Experts of a small language model.
Size: 14 layers, width 96, vocabulary 2048, 10.9M parameters.
Experts: 64 experts in each of 14 layers, 48 squared ReLU neurons an expert, a softmax router.
Training: 262M tokens, 5518 steps.
Below are experts of layer 7 (counted from 0) of a mixture-of-experts language model. Rows are named router (the router's row for the expert), up (a neuron's input weights, with its number), down (a neuron's output weights, with its number) and show model dimensions 0-95. Each number is 500 + 50 x the weight over its row's rms, rounded and kept within 0 to 999. Numbers have three digits each.
Before each expert's rows: "mostly gets" lists some tokens that are sent to it at least half of the time. This comes from a sample of Wikipedia text that the model never trained on.

# expert 49
mostly gets: "RA", "US", " USA", "&", "X", "V"
router:529450536526567402511559541551566549441493450515541491484523530513514496532424573539557462503466454474475477555483461495534420483554591524517414553566495519439526498423567571531460568609416488512528419565507587547528526514478540527543417484504362548469480542489579430566482534466417472535
up0:429454364488537484545550491447533486510536549554529370478518463484533468502459525553477387539470483504540529488448481461484429487445544481493579515546526486535514544555619513429479456548530477495498470492582530638555452428454476485461433516420591562506493460524552494493472432564587505422
down0:409486431559467508483482469497525506461533413622561532575483518559502436583439496493496474552514503452498485442485577461609469518498472539452518548458499510595480479512508434512541420429543523558497438509448562526611499555559494495616530561556575472557571428433499452529560428500498484430
up1:542484483526630514504557532437512469500464490504478530567346534617492536446565491487479447496480533473524410504464571442550552490552453578596515546511527567484490504515521539442465545461408521562476480511475394528494505445538478439491527647493446467515621514516490510533544539491567517537
down1:572520543533445529470443479551463546518416472511494451459594510484520536397419516488517550488407532455462486482556535461537466479416508490430572460495500530462408523553466506473526490531511515591578448506464541460562500585501543620448607508537479472534449533508453494381484379531520522405
up2:532445490536459582528468484521501539433510416392547514455520502475491559432451449539464480456552598470464595445556603549543466492452411469605463480530526484449487493400477397560506519513548522529534480475517638529536477536617481577491468497509491426468502493537493497450547460413544511535
down2:499490475482466553524465409501497492444466385480519563560509471605390514427476521443532505414438523526513485580526584520524446567414479488587525527481443509532511519432540495507491520496519468482549522527569553422542428532600499554525521517475406568517428539495601498374471544485481553572
up3:474509512517468527477439459462516503465495491502498490478527524464516531509511486459515414464508613429453503578508557466480447505549419563567589507513619504483560521436354465613554508509461442420533459523535447484512500480523523491460528471310486402546453460471522452454428454462518516544
down3:533482552490474511559597472467509505505553496539537543489481538523503588525469484387483480597542508479466564471512558543588526522350494529547472426455462587491438493554538471518444457435513517526516520568503427388459507463570466567572557497436473471505545563581461560473593533534515444592
up4:441554465542451431573486506469495524514487561520460562547467469452497494486578509448417464510398372389552592432440503457544482522567510508485462563458565470435534408513513520504519548440503437415472542539600493599472423547549479424474475505536439450540533476545492465471514553436488542557
down4:441505503376481504561460430495475547542543464567517403509497447470418443581473501491531422467401426536488480470569512528471557546569475507499478523500535531476448500418411434533566511541536515553526472608549424514430526525540449541495355464511513581552506513437507477555408523454461478492
up5:514485492556542538503502517525421471566585503559527558514497402472421562522512506437520399550460501488584474462691406466461474476486516444518445497494535505471558542559472559459457437560539491451468608595521472415428434531534461547481483500470530460512483485526549543551501450556435498447
down5:462498482431551454485608515612585523477494533519464460451523501441510503522461558472522472472480513422446524417507423478611435553591423427504455570492461473478518458506545518541483438481477599604427538545485643509477561530490545472495462496508475438428615532533482473522503508540453545535
up6:589529535570420466422477491551578416603451403508427417596445464525423499464506438556537451537481507491546428469519517474444449503483520497489463492515536468452483485439468580539495445418551458522496569438518561523495520508483508499561441545464379476513514511599504454551510588611505492469
down6:440464614510459441531445505536615511558449478489570371530542483456528492446523509541530452572546525468502462422599503463515452460425510475462484505494508547557501431390559536465547522539514534557513511508443513451546512487495453439515554480550520458510474449514661395540476507575578536516
up7:573520488521529524515541508489520452532456458549542551549497523425518470538452482418548443501521546508514557477478498464394464581500475480409454589521470393611418484437503578421576596478447503523483576532468433561500504449455453578477564456536559461576599587503534525524517569471521507460
down7:477405467559508571502505608538545476415424484558508561427465473537451419453407488507557469541446530417471499506492506426504502449497527513488524527512528537558478485571456448477488572439517506542555489504508563536551453413552505493521431463485462442394423531561500445441624548546494551380
up8:532476497408463493542410553532583533524561471483465524455438577432499537429437527552580529358489471555533499505597584521409452581456430542506458556515471625542503518397466538520533466514474542499606520502517522503521524438529506504467495465475468527483558501541574473394439490517509476539
down8:560507527480514526448498524522554518422547405472551665500421501539465527425532544449539450420444512471580514463436454479489444487528421469536458513528562479480557533483513556583487572584396437481531486539542586501525544541493441459462530521495409580505466576591449481523542559491475558507
up9:553602452548461439487482506576522508550478368483458453613590516525512518522529375509567455597514530512580556517456537481453499550532516534524488474504500517531540515460496440472424450432521530460532501440506525559466502522374510443523483564462405509493561432493461360528521481542468555493
down9:515507460523460478515530601482479632461492373495514449489614479478542473509570455498551467561482506524527502456492502428417406481487534478526426479554566471596453468486516401527414429575536546471624454498458440433512513517549487491492506578453436513478502471535520439544550495558423548540
up10:500586503502489508490417470475524529515506406580482426556365493459567600521506586460497533491592473490581586504487453509483505536516487477410495493565586379512441417556501479530478440446514491538433511452441531554417486511464487553413503448481540458433546426504524492469548524413456505525
down10:496518539487448556422519474516645546531513379525502499517485539488491501601578512511553570504555441572500509427501497485483462462479563542505487488478478454504514437563424484515419475514514486557439634510438488518460384498463433563439516531447446467578593576546573575505518481532543522446
up11:530559452516395422444572474487475509508494480574491425521561590439460517460455540465583482518481527492536531547473443488572554508499424479481496527500469550536521526543428441434532549595521571442412478427462505541455457519605487489544645491509502508412480564550445475494515498523623484571
down11:462549479532465565545444451554526486444518351494552548563580545535460510528541479445541445519487468569542453491538507514466488429424556535585459488494551492545601495483471478412542555566612487571501458429442500509609482512470448466569551496533470498540565571519473502524420440504569514589
up12:494436446563456468483610496442473499539593458549521403528503489435551544421525601496485451495555475587563484449524532542458461542501489598509565538455467552482555508523471520597485467572438519536542411528440480519494510395470506458523492458470513546454538508595579532466584474612553506445
down12:462555496454571534481531524550464529536560347485507519539467432538407557476378488522552527496538420347522478476523558524477458480546563491481493543490537528527576506545487513515494531509571478617430506565526477490492460504508522547563550565512411579473405489519498477505560511546414588511
up13:494489435505476593471485404518524505532543431603494492560486488544613576497469487517493457396448453487546504467529449543531500540552540468430530562532566340484481583530518497522561552457525499416468524523557547540414484521477479529564586532527510520544484397525522485509506396507401513551
down13:494445588538488497492500418404589610479476489563489593444496454412599523499462497487464486554487410465519482465485523507514551443530579464571494504523535527502479575496508485482533491445482475466454491472552399525420527483490435534529517534574561408511553382594529571573512471532475464603
up14:516495453601579463524342485484519546535533472418458457536563451430543491537459407512495553444482568467534539487503432495504514499552589477437502499508560455512479518502546493516386555441596536502566538439483521540488442487525497612525533502534427445421426384468569473432497524503523511518
down14:513490505480470459504448454438486534474506503454529565483504467518435468529467563509457503499559499526461470476560480486491413514385485405490473513464612480561522543468496525569501512461486477483579576538552433409516510486521459509604425462646493444493422437549537570428535363457538397515
up15:563440475496548436462539442464531469513503531468614505533488367507565517482529509459556479471545568473539459451487455457565562563420488516591452534549449484545480524583512543502420556645576503593442467491519522503491512494613479520525464483511556521571524548434428565445483451569546513481
down15:471449443463376588543494478461424504445537399550469510543541559486484487497414528529488514426538436437417457521474441417476551407505505447516505544533592567480485602501452488549475467525431453535512502527468474599544513521573463560531542580515532497493480395464448397499552496508433452480
up16:447521533460406505409496419541537532420513453570555498604433507572493459483517484589548473544439536425524496510507549497530452501467457476506526429532579430449570387584630473424513514524520521439529536539549521462382511520528550478499559562462440503530574436482442506526493474536511501439
down16:474426553497449521496470528474534569526603488556507504510537597527548480581519517504440490583532465468500585554527500550430482507445482518530446432557444472497536485449548562509521461486520589358479465487571447580592471597518450523501498563491497551524524474624469472523483460478370432547
up17:564525554490565560439573527550490477496494573464485481448461506448463549582503392507488490478548444569495521502522456607522506540486552506503512578415549445549561511517482565469550378517532461514544460533469534551558515406546488474598564480366522458404487450513437509575469602514471490483
down17:563482449479579508464584522479548529519508410538385457452528516488446537494454490379488474413460525491572494484577489538429515630447453532511499576531458456414493505476540552418496557548565519487505508472491532527600479477473432359555490576461534551494469544521449441554524552516446510517
up18:443537444513446525447439505509576471437543501628546569504473516574478506536496537583439563579433509379532480470449512480459484468476537492568498489543481479556478541452600541507531544496490534490395486421514362491572490593540453470516483546499426564545553511498495525511559505516573590434
down18:395522403483544571620512555549535515582514473617511472497497456445460377542485472569478500447489535512481538501480445547476514461462513495509540542392435509471447524575423481504543466480490535498408446526495493479541521535436533576541529403512525514484491450418531569494439540578621480461
up19:480481504454531516509382481552407493481557594514508524527471443426464477589446450549532541460577500499494508442508439558468463585508576491437462387425548507579519458505511427556557492449553501439545553535446552526505558491515448431545507453485485503563432626454503481578477594482453450465
down19:442456481444497421506521529568554512569604661545558445540565497511462485564544503474561545437518511485479545442570513466523577502569523460525503518407538425440455515435600467532425464428502505590499569507450537412453488526622525525494484482484523441553493552469504493524561478437488473487
up20:594456446501469421569499400437548489477475451544428530479478495487396438504453532565429483470534539525499474581545508496551589533499399433457471460449526528536449527496523497521448532430482532406512571449478514563499461581517501443454530478420549584482513484423587467510472638506571519529
down20:512479518467503361559514511452557522448547487513498516544569498484483440599424463599508508423554452516544448467542489397466486458479469481495540528532559505553370446490453426473497512537460473345508631532571506436516499586481508508557470482479524536400553553538516505449501532506512485461
up21:489504393488416498489462509565479459480554512510566455447518395537488473593459496473428404592575520481546588580540555371569503550528466442549503495550500495567525537526488510492503544517461465527417454461546515462443610389516497500425547428493516476561473529530437539435472518518545447494
down21:423605523588523508496478515550473620488535428517507480446553505535482496531537544602473379493515484521477530455506532492556389547541506555522430484544588514455457490529466411463489581521535614460546412488504510607468573566493571493428537531515519563501518507493482390529524470537493441500
up22:480518487538510416467481421539474464432503527539393586617461465511503421517547518449544583500469484527479477433501607494428500486593391497564475528510440516499537493440456448512503493546614516478541504491603488421549555498491532463510509601396509516479530532523495458455558506389435463484
down22:636517509489521471478397473514460427464485558443586589469354483455588524653510538577452564514498575475473449489448508490496512531493509592537526511523497493551520535512510448438520508550511443460471510592484435569469548491515529544536522508540413511531592558478528478511519476598538486503
up23:507515444414515478515426568435533535509508558583536587449493493462522443457480530569466602434522536484550540544562471487478458519398528465542439400570435408523579542470420466474548592468417504443447572548447413495540422479529498482524439484500510551468585523501473530475508419481532492561
down23:491572487478446546491543518481571522560400509456449437418541502541467474474612475569538479432528538553547502540501555509523376477509526520546395502537482568532475542492510499530559505472408624475554432416468418567467458514451491444477506537610528476493566538509496447550525410520554426494
up24:432437544541497471468555585491557489493530497401519537425525491473528571486448459498540493484519506498522545466576630517527557621528374496487546489625445459502508495581470522481516421566562481506569488481532429609485411541424472509519451536558558467508521591503493453531476540459529451519
down24:523564497599466491472555499503493477453572373403536468519487489495483493434454456496571428484541512461508500556542598461574518476511409481532586497515461513579604532483554451414528470570522441478539437470598496602560387513544516428507540525563534419507470576459467489493513531507485476538
up25:538504534486500502419425379482565461488533464578649532454515494520568469437529484516473491460499550534464461518568489502466418561409521510524559445479500585517477586511487561568528440484512523587537534526509484530466541416543456449465507498445464452481435475530421564461411404537490615539
down25:511486449513496441494494512458497530534554554542639493513524496546492524495424497516471450602559530469476495398537493490458468529555431497460510434566453563518509505387507460519523461543532416564559554436519510608459577522502480519427481435467507468499494398504454520513557538517518661617
up26:371529571528476551517523530499512484439489505483435546626409620462517497472477443590450499507536442511420497619440599510455496539489490551543494425510494551594508480455480421427445409522476410522522503521489473444477502493478519478456506512485462373506547464489544500485604481469492502469
down26:458512616410400496531476544521497571503491531478347491453520482463555494520467467466514538446511512596481509542484445544429464523489464530530483486439488486532450531437426442561488392480466413478571494463435439545447450445465531429486479455457473433467484442456457563593565536404442497459
up27:526465463520474453478549443482481572514501481447533538586551473520479556456471453597478500521393597431426459550408478368513468609565510513523514506429525471455580465497437481444516526506474442443541465448512565460409537576513489463447460537607410442555481529560478510522481511491474574488
down27:434490467504474588541529515515493445452483534552448485480494545484486439538437472464512496468472458464407559511482590454526389440542504476438568402517518492426634491430347498464460539583452497516539448491491568470513589456591526489527447466508476411521509515519463505457468403451562540505
up28:540501500432392549444570609515459535584483550398460491458545486388415488500544571506503493423549460552367554533445557553535448555564412495452430506554442484478535523552539481496505493502457437523515502514469523498534445568465530387473493622485500513481531474545499521514561554513510535491
down28:547522461501538531425563576528466562515498438527448478464475521425515600527495445402492518433511538502479508528515560490543457554546482509422457590521495407567536458513463365419466513534538516553549533601476517679551549527511507460480469524552550531483459551516470521551495562573473492569
up29:456531449442509450517495438441460531458492462467500538665451511535483594399458527504516411508564468605515474574530477529360500443473504530474511503523478551519626447433457493545463490499551521562486467498483482445412522484595557445467438524470582498457450431536557512551506492545470502476
down29:569556479487491552540547594440502566542551382643600446456482550568530515424549527535551499464426521551508505526566508447546382487561473452506529482452495572497501427489463500478455555495493379533498477578529444505524460466492438496452501492589441529556540528532510426559464530477545553503
up30:410526508504388623490560507487467489546526446552551536562474543537574481487475541427450421442420517490496510543498554465564456522537536561534493542357540445461491507516502532518560398443547523504483410531504485547573551489423426455501485533505409430463575577464469461488491470470547528424
down30:437460503493535537510477522501495551515500413544498477498528457453599419469486569499487407468449528593518485573535458498601409396531542463554472461409508427508540456458475602543544506510537474514446360460470495570460608433465542497579432500494512544464490485544460510492443506566511528413
up31:572553489559496491461502527415465537525523470373453552518472509480460547513550488455536512404513561442548480396532477454455538517590519519517530609466569472493396544503581549403478459600507534532575546399508487518502513473467519519472462520520530529511516376552474435398432509547465533466
down31:433561496500573462558416446487513541505492561469384412475494518488494472445672464500522548495458491465512472404536452508473484463597516539537460509495534547470510498524615475435544516392519423472571521472566421593509511478471487539418495483514530491469483467503441473425544572461556466426
up32:586479600470456511411478504550584457430469510522469558451486459498478496433521424509556514424529455505574494509467584429433515463415436510538465508599463528505512582513487525499481375511457446442504502450613501514518489447467447546544555501533568527543452575563554402482540595469556512504
down32:395398451504559515551528473520516428431452426528484460590509525571512422458452434593571421533473472520554573536418502521460566426515482521597492540470473529545500481434484600483529518539589540499515558512485606554495530503465563519557541537534491510509464452569549547502498560512401563476
up33:506494567487458471487438477500488561483514515510519453449515493540469441554528508511442541523460555505448432516509501543457549482505440604606463468557528501526573445479491560570495531504522363560450499510564482394554526548439615535529400479571444565485487441501540623395527451538463476425
down33:412570592538469512500484467428495436477616411451481558503508532536513559440426476483529474622514504507479419528461500418480510448452560485490497496502549530508566524405482523477561399509552432557380509568495541471531481480511463446545590471474575412448421478489469539528427554515494527526